Experts of a small language model: 2 picks a token.
Below are experts of layer 4 (counted from 0) of a mixture-of-experts language model. Rows are named router (the router's row for the expert), up (a neuron's input weights, with its number), down (a neuron's output weights, with its number) and show model dimensions 0-79. Each number is 128 + 24 x the weight over its row's rms, rounded and kept within 0 to 255. Numbers have three digits each.
After each expert's rows: a language model's description of what the expert responds to; "gets" lists some tokens that make up at least twice as much of what it gets as of all text. This comes from a sample of Wikipedia text that the model never trained on. Tokens count by the router's weight.

# expert 29
router:144098138175142109137164103131129157105100134137140173123143115118165136103137110106163111101144138144106142142096129117117139154082137118107106156156143064094104145144115112134112117076138141159133139129129136117124160147067136135148121116
up0:111111124120114113176134158146123090118124137124079151177080154161165110162092115168122132115132109147139150091163116111138140142120144074108114119112163129140130113080119103103093100105097106150117140130132106101113102116083114124138101099
down0:120154153113163135121102123095116107165140148130096130112096167118103034141163126114097173129138138112130094136135108130124133126172129141098131131123150127117135087136139165134113134144151135127132114140145136153106148168100103105121134130
Syllable pieces inside Spanish, Latin American, Arabic and South Asian place and person names, such as Nicar-ag-uan, Atl-ético, Sant-iago, Bh.
gets: "ag", "ar", "j", "am", "ac", "g"

# expert 24
router:116129147097131165107155129128124109166146141122137147180131124165156138161122169123131137113064107104139127131134120131102125176121144159118143162144107141111155112131132181075132134116134137157166163159115107154088150131117113137147158137
up0:133138140121122171129114133141123130126103129116129140161177133147141109111113123112157129116099111117120135119132127112135212153090127120117163186120121134097089073117123112077159099087186109150103141150151149149154085155144102122139134124
down0:145139125128088175158149146149145134107143153132101147123175106157147115103135109143128139080139132140129115160102116152118166143167097114090114112147091189158189124071135115125124145168119132112167106153123126131143115139149137145109110084
Standalone numbers in tables, scores and dates, such as squad numbers, sports results like 17–65, and day numbers.
gets: " 1", " 0", " 2", " 3", " 4", " 6"

# expert 3
router:107142076131140173074111134141122119120113150101121177121117106115113138134109121128147131113095119104164129123138145126134112162119131126121077105100118104117140180119127118164089151135098108135179087147150199164134117139096145094107185112
up0:112125138109127159112112113121127117100135159110158151119111136138092139118111108081135125128117135138108116130148117147089081103116127109112107088115173125137137123132107167113148121130106131123106121117119149143132135124137114113123133104
down0:164174114132112115122089085130171129154144132133118144133152142116132137095186077134124108134137141148141121141133136091178127119126118088083120105175130155152136155151120151123136096170111113158158112123131116132138133144118110142140182154
Geographic name pieces, especially country and US state words in locations and affiliations, such as United States, New York, North Carolina, UK.
gets: " United", ",", " States", " New", " U.S.", " York"

# expert 16
router:129138159111122132107129141127113136103177097131123087102130140099119109117142106128106140107119172112095100155164111139146166063144147151151129162151113143115121125122083117130105137154105133105151103094140104153103088116150103169132163168
up0:134080094107127127124129106089115121144090167107120098124115119156108095138156121131118098114161128084116093131147133095106135136111147143129145138155136126102123088121094117132117108127119146066157145119124122128175106123112069125111080136
down0:126178108127136129138152149126103097104144060120127146137077136121154120114097126146115138158098184132127169106093130096163090095148082109163175116099106074108092150095145121119115120172135088148132088159093129135128115112138123123157156109
Word-final verb pieces and past participles like -ed, -ing, -ated, released, established, published, often before in, by or to.
gets: "ed", "ing", "ated", "ent", "ate", "ation"

# expert 6
router:120114186137101164111097129101145137168171076147131156109089127175147124162125130153130140177124163109160130134148132106174153104095130184148155095121137123133098127094110136075112149133146118112115139130142128136124126121137167124108140111
up0:116151125157155125123150141124089098113165148142134086086152102131090091125165133130123122142139128138148094092152143113125130131146157152093119136105128093112109162123124097151151123156166139133120102114128126150116085101122147117120167120
down0:114090130113136109109131096145137118114136138140130150102122136118124135092086122158138099133125171093121139148148141127078105180112139114107131146160149162130115144147133127113136121085121130144161108108064154127123106137172098111121160107
Periods, closing quotes and line breaks ending a sentence or quoted title, often fused with a word ending, such as s., ies., ".
gets: ".", "\"", "\n", "s.", ").", "es."

# expert 31
router:147149135135167148093096135121078156153115109091201119137119156115151136128130091142108121138118094153172106082107123106129139117152123127113170152132164081153163172112134141113120122129150127096110129139129142105154108080135159121109096127
up0:123123143114123111132148106142118148134145099125092136133110110154118111124151134139089134126090153155166123162144127085121103083113124113127134159136112123136109103101139140141119169157135094105133137083102163096147118084126085106110120107
down0:120105146109141145126121113130153130129090091091146147136115167134102123105113193131165149147150112107107088113118089140165160171108120182113107111126118138111138111099117112100080111113095135113148108124127116181167099117158129138110140094
Articles, possessive pronouns and conjunctions in narrative prose, such as the, his, its, their, 's, and, often before first, own, son.
gets: " the", " and", "'s", " his", " a", " its"

# expert 19
router:100163140105141141091144123123153127134178103165107094137100118128149104139088103089107134134121090121125117145152097134135143085146124165175102128111131166121150153148148126092155147114119135102129132147107142108098080119119098123124142088
up0:095093144121124126123168158104136118090129140109111129091152156180128066137124124089087160106133151105133100176118111122091130098123123136097128119158099150112138134114137170111129113179117112105184108121133123124116147093132147140091103165
down0:128171146111113176084099110118128142112160113123142151195135106123168112077114155189099110129118117135136111098112131125109192123155132103129150089129097056169103130118130116118136092128110131169094106103139155146115116103126153142156177102
Plural endings and noun suffixes like -s, -ions, -ers, plus modal verbs would, will, can, may, and to, in argumentative prose.
gets: "s", " to", "ation", "es", "ers", " would"

# expert 15
router:146119136139147086131147089138141136126116131152135136141164139184116120088126146144153109156166108130120136098112117134143150132120120121099080108140158134131125152156089166107139172144130104141096098116177127096107155105124110113142134136
up0:129157137099128098141154140139122124069111148108096105146121144113090125124162138143137102101126151087142171153122130129110094095157160135115125095104090116141115090178133121114123145175149152136114137140105131111130147115157129094129165111
down0:123126151095122153107142131140143125140098164127103116133127100133158142175110088133112108141112144152116127109198141104084119127113142163143119155132092135155105065126121147099102135117123125092131149125190138120099141130088134121154110164
Hyphens joining compound words and word-initial s, st, t pieces starting a word, such as long-term, reserved-seat, St., night-time.
gets: "-", "t", "st", " St", " s", "c"

# expert 27
router:119138102106109136110127142109123117097138117122105108105133086180095143167110086166148111165140134149189143172152124154163158123161132140138128129102169095117128112108126134102116108123145137136130161123095134173091099127151115114153130113
up0:130144161135127110087104121153124174107125201126102134101095087110094113111109129163165143120131123178125142107137112109139163142116147108099103119119105138142110149042136156116112121120101099112114118162075104157140129131124069155125108077
down0:074110112119119079148108113071141142137142116093109099129090151171150142128108116107112133117116092112140134094126170158124141128138156113154155127159135103105129207159153104123119097131186149172113105087146151131107157102164149158106147157
Leading hyphens of list and infobox lines and field labels after them, such as Born:, Succeeded by:, Coordinates:, Starring:.
gets: "-", "|", " by", ":", "\n", " with"

# expert 0
router:112136104105134103091139143126147109144093138127128171112087126096132136071109110139152149148139104135145140134125126121143176127150157085139185099075183147119153129075141129093099127111147155152124136128151161150117113170144147104107129128
up0:140122125144132090098097134134147161107145175157121096086172113127101169109146127152135163130103128125146135101098103122136130128109164122114155134170100145122132160118090126123136122146117112153156090119108163152149122146092122125141126164
down0:146123114144115170091191109118097121111164107127143150188118117149139106147076115173163122102107145163144141117118145128131128146141143138103097116091155134131111101151159119174100145129149133120117169114132070137108189118157127127146143095
The copula and article opening a definition after a subject name, such as is a, was an, born dates, taxonomy fields like Phylum:.
gets: " was", "\n", " a", " is", " =", ","

# expert 8
router:162105100125147186152164103149098124139081163137147092132139139143146139079193153128162146103170119129102121163135117107098119150114143100139102163141126118110101102136116128106135111112100123147096120125117119089108125151158136127128078126
up0:118125151123123103097147138124161125133126106161116164150123118103085068112106152115145122122106083124107097085135147141111156081123153128097159138130101110132110162141122093129112165107116154099109073138101132116117111126162101137132093139
down0:076085115145146121137126092140144098162112116121111070129118133154097091170148119114151111137106122144183108133133142110146143105153111132124131114154161103111103114126141113127148139100159152152151147114120126130137141123149086113113096139
Letter pieces v, z, l, qu inside foreign names and words, plus raw multibyte bytes, such as Ś-v-etāmbaras, Vel-v-et, Appro-x-imated.
gets: "v", "z", "av", "ov", " V", "l"

# expert 11
router:131123140148082178126133143123137111134111134126126141095160155103149079155090138142146148115106129125155159158137163106168126157124138114140147149108171115111153132129143084111118124100091134163123158102087144105120130179095137120092148135
up0:116140095157108165116149134104148157147122143120098156126149185120122132131136184142138103151099157123159120150121091172160135104136105113182159138143148135119146101162133136118164148135111128141082149117129141106114143104144133102153120100
down0:140126094128110094141139097173125172082123140113096116111130156135131113155128124122148101107147121105152146181131140127074119130118120153188121142130114109118154186152111149139126118119179122135084130122153094135165137163087121129139144176
Semicolons, colons, commas, parentheses and codes in tables, lists and references, such as ICAO:, (ESP), ATC code:, scores like 3:.
gets: ";", ":", ",", " /", " ·", "R"

# expert 14
router:120130117103122159092115138145105096119142114151083082093143128125081134151127085112156121154123154129173150119128135127114117102113155104115148126174128111125122100104113074180149125136138144102131125161156154083171127105134143114104150148
up0:098120118129155157079115133105150133105136153093145133145120117094132147121182154133115127105127144113138133153113128105166156134117132089109130116127154131089085117088133102123094141131116113116126139146148147099119144159172083167127126125
down0:123135157132166100099105158154059122137110158129116137098137112098130141129168160109116184166127169125145123139127143140148151133150097168150108122155135130136138099128116100130158119109144097125138158144097101125108099172126125143130138114
Prepositions and conjunctions opening clauses or sentences, especially time words, such as In, After, Until, when, where, before, since.
gets: " In", "In", " that", " after", " of", " as"

# expert 26
router:138114161077108135129130162123105093168116105121129149151086109148109136117139200134100165163117123156115142133118134150173102125173155104156117097159152100142136150106127135081135154069122144108124148143140148140158157127132151111110125163
up0:110153093127096129125115085102153109088130197099176154171109105134123135109112114143148119126117091156088099162119137139157122103110104145114130116123172126137146136127153133123167129092113117152079111088120139125097086114130128139111112128
down0:090131148140136124116135133114115092174133114106104150123095180151121143164128159090125156110178137120129160090124116116151172123146123102144100099126134140069107136106156141099106116183123135125139128157140134125123138115136138092100125098
Line breaks, mostly after section titles and headings or table rows, plus sentence-final periods like century., ers., ".
gets: "\n", ".", "s.", " ", "es.", ")."

# expert 25
router:075135110112125131164127099130139133118118155132161117157128156180137131118156113140131116145146115132140115114089137143080084135147118106088097134107116151097081141148158185125134124155183093119140097154133175137139150174137141144132128158
up0:141129158105153139154171166112121125123138151087087140113142109111104149140140125089157074079078173169132130126124111133120094155129156124121157152136111117108117103135170099132127132131105114133105104110108143131127110088143112102122094129
down0:132098125092161132129136148158119147135091142095122154162070138134117135140136113074122084114156163106138141118123140141140133144122178108178130087151134145140126128148119136066159161115110119123122122066142083118122157122166108148148140168
Capital letters and short first pieces starting a surname or proper name after a given name, such as B, R, Mc, Cl, Fitz-p.
gets: " B", " L", " R", " F", " H", " C"

# expert 21
router:136139122110168129140115140104096133152139102132116098134108124132147155144100120125151166158083106113165131173131147117138129101144133148152138095105075103133118108130162126110133175118142122084127117120150119150128121165160086086127114122
up0:103082117100162162086112150145105139116123122130103182130141159099133143132127105104125109090126131092138098134142104091097127092104116119115122135146123125068093150140077102140152140138113071120110139141151102101106120094084091133109110140
down0:127121102126103129086097111156133136133169131100107125114145134115085099130156115184144114139116113165114126146115131154139143117113144132114126131142152167136166094173109126136189100103081148166157115124131116126168136154115149120143105121
Prepositions following a verb or noun and preceding a noun phrase, such as in, of, to, during, between, into.
gets: " in", " of", " to", " for", " on", " at"

# expert 13
router:076150120145160129114108133118131140167127129094118100131097130108072139128111145133094143187096090134098109117158137126153142136112109125155196127141123130173158108145130137154137147120098129127149135142122114136140130112105139120153134123
up0:164120179098135153107117123148144155115133150152148141099112152126141123116120105114119126137127149099131108113135144146133119078111106099144089110085154080108134106102123080122131150138111088156130129092107125106142120092117132120105142136
down0:131160154168115138122129161121110168139116115092151113152119108127118114140151130146129146079118138129118102136127167136125131152132134099110170150155108109152150062093103109130163108121180116173131113116136149174143137089138156110117156119
Function words and verbs in census statistics and biographies, such as with in "households with", had, has, age, received, won, died.
gets: " had", " of", " a", " has", " with", " age"

# expert 10
router:125128165140178152117155134125149128105102140127084138119075118096147164148119152111119149137112139142123116150169122108182160153148121126142162137090132116162081145106137118163130093120105114120160106152117139147142135121107132106153137115
up0:138093118132095121148147101160181118107109098134126145124121131138130201103126178107136123130115154120182136127165129126134164146166162136136140159112132135120115188109107145118132134152104128097124110177083114108107103112174109125111121152
down0:116135140158152096176127140120110142136077165125137161121110137144149139201138102142121103111094151133102117126096106093116115102168093160170143146146098116115160110184089110093112113098095097105156114143132128148137130113095132157106112122
Geographic nouns and direction words in place descriptions, such as town, village, district, north, river, located, often after the or a.
gets: " the", " of", " town", " in", " River", " city"

# expert 30
router:145136117093182131176106123143172172090068149160162180113142153131115143136128155127157123127128144135109124103104141102138117118119130137149135129093115103146115148147149101109148124133124135121167142102099142143073116089132091139115132105
up0:136124105106148155114091082159109133109082133139136117128098129157165136130142160135131113109123138148131129129148080121161063136110173091131107183113143153149128105126114092127171155107125149175076114091143143105130138105139116137127146120
down0:125106137124133121126122124083155168146134168095103107149135116146122120130124147143094136148105107080167176160107185094131120118159134103065125119170140149103186131153121111132110080142110149109100101147129135110185144144106116110145158112
Sports vocabulary and table column separators in sports statistics, such as League, Cup, Championship, national team, medal.
gets: " |", " the", " League", " Cup", " World", " Team"

# expert 28
router:097108144129117120120165130092111141164101117123115165093086143077126133160089065135098152161093092134095108167171150144144091132099119113114112155150120109142133107139168135122083106158153132135110135114088106150091124103145139135128162112
up0:141117128095107107128155132175134131119097113159109121116161205139111128122111134105180117121095096106181129130115102114127116138110118134122147138136132132173146146161162158099107142105155120159116152079106121131110066148104124075112113156
down0:123129122128092112123140097124123106147085111150163135129132161162168102128120133129178145046138118152168128163135141152143117152073164140158133146127118115172162145152146163132092135144137121098111112109120098161100130105151107115129146100
Pipe separators between table cells, especially after numbers or names in data tables, plus labels like Born:, Died:, by:.
gets: " |", "|", " ", ";", " by:", "″N"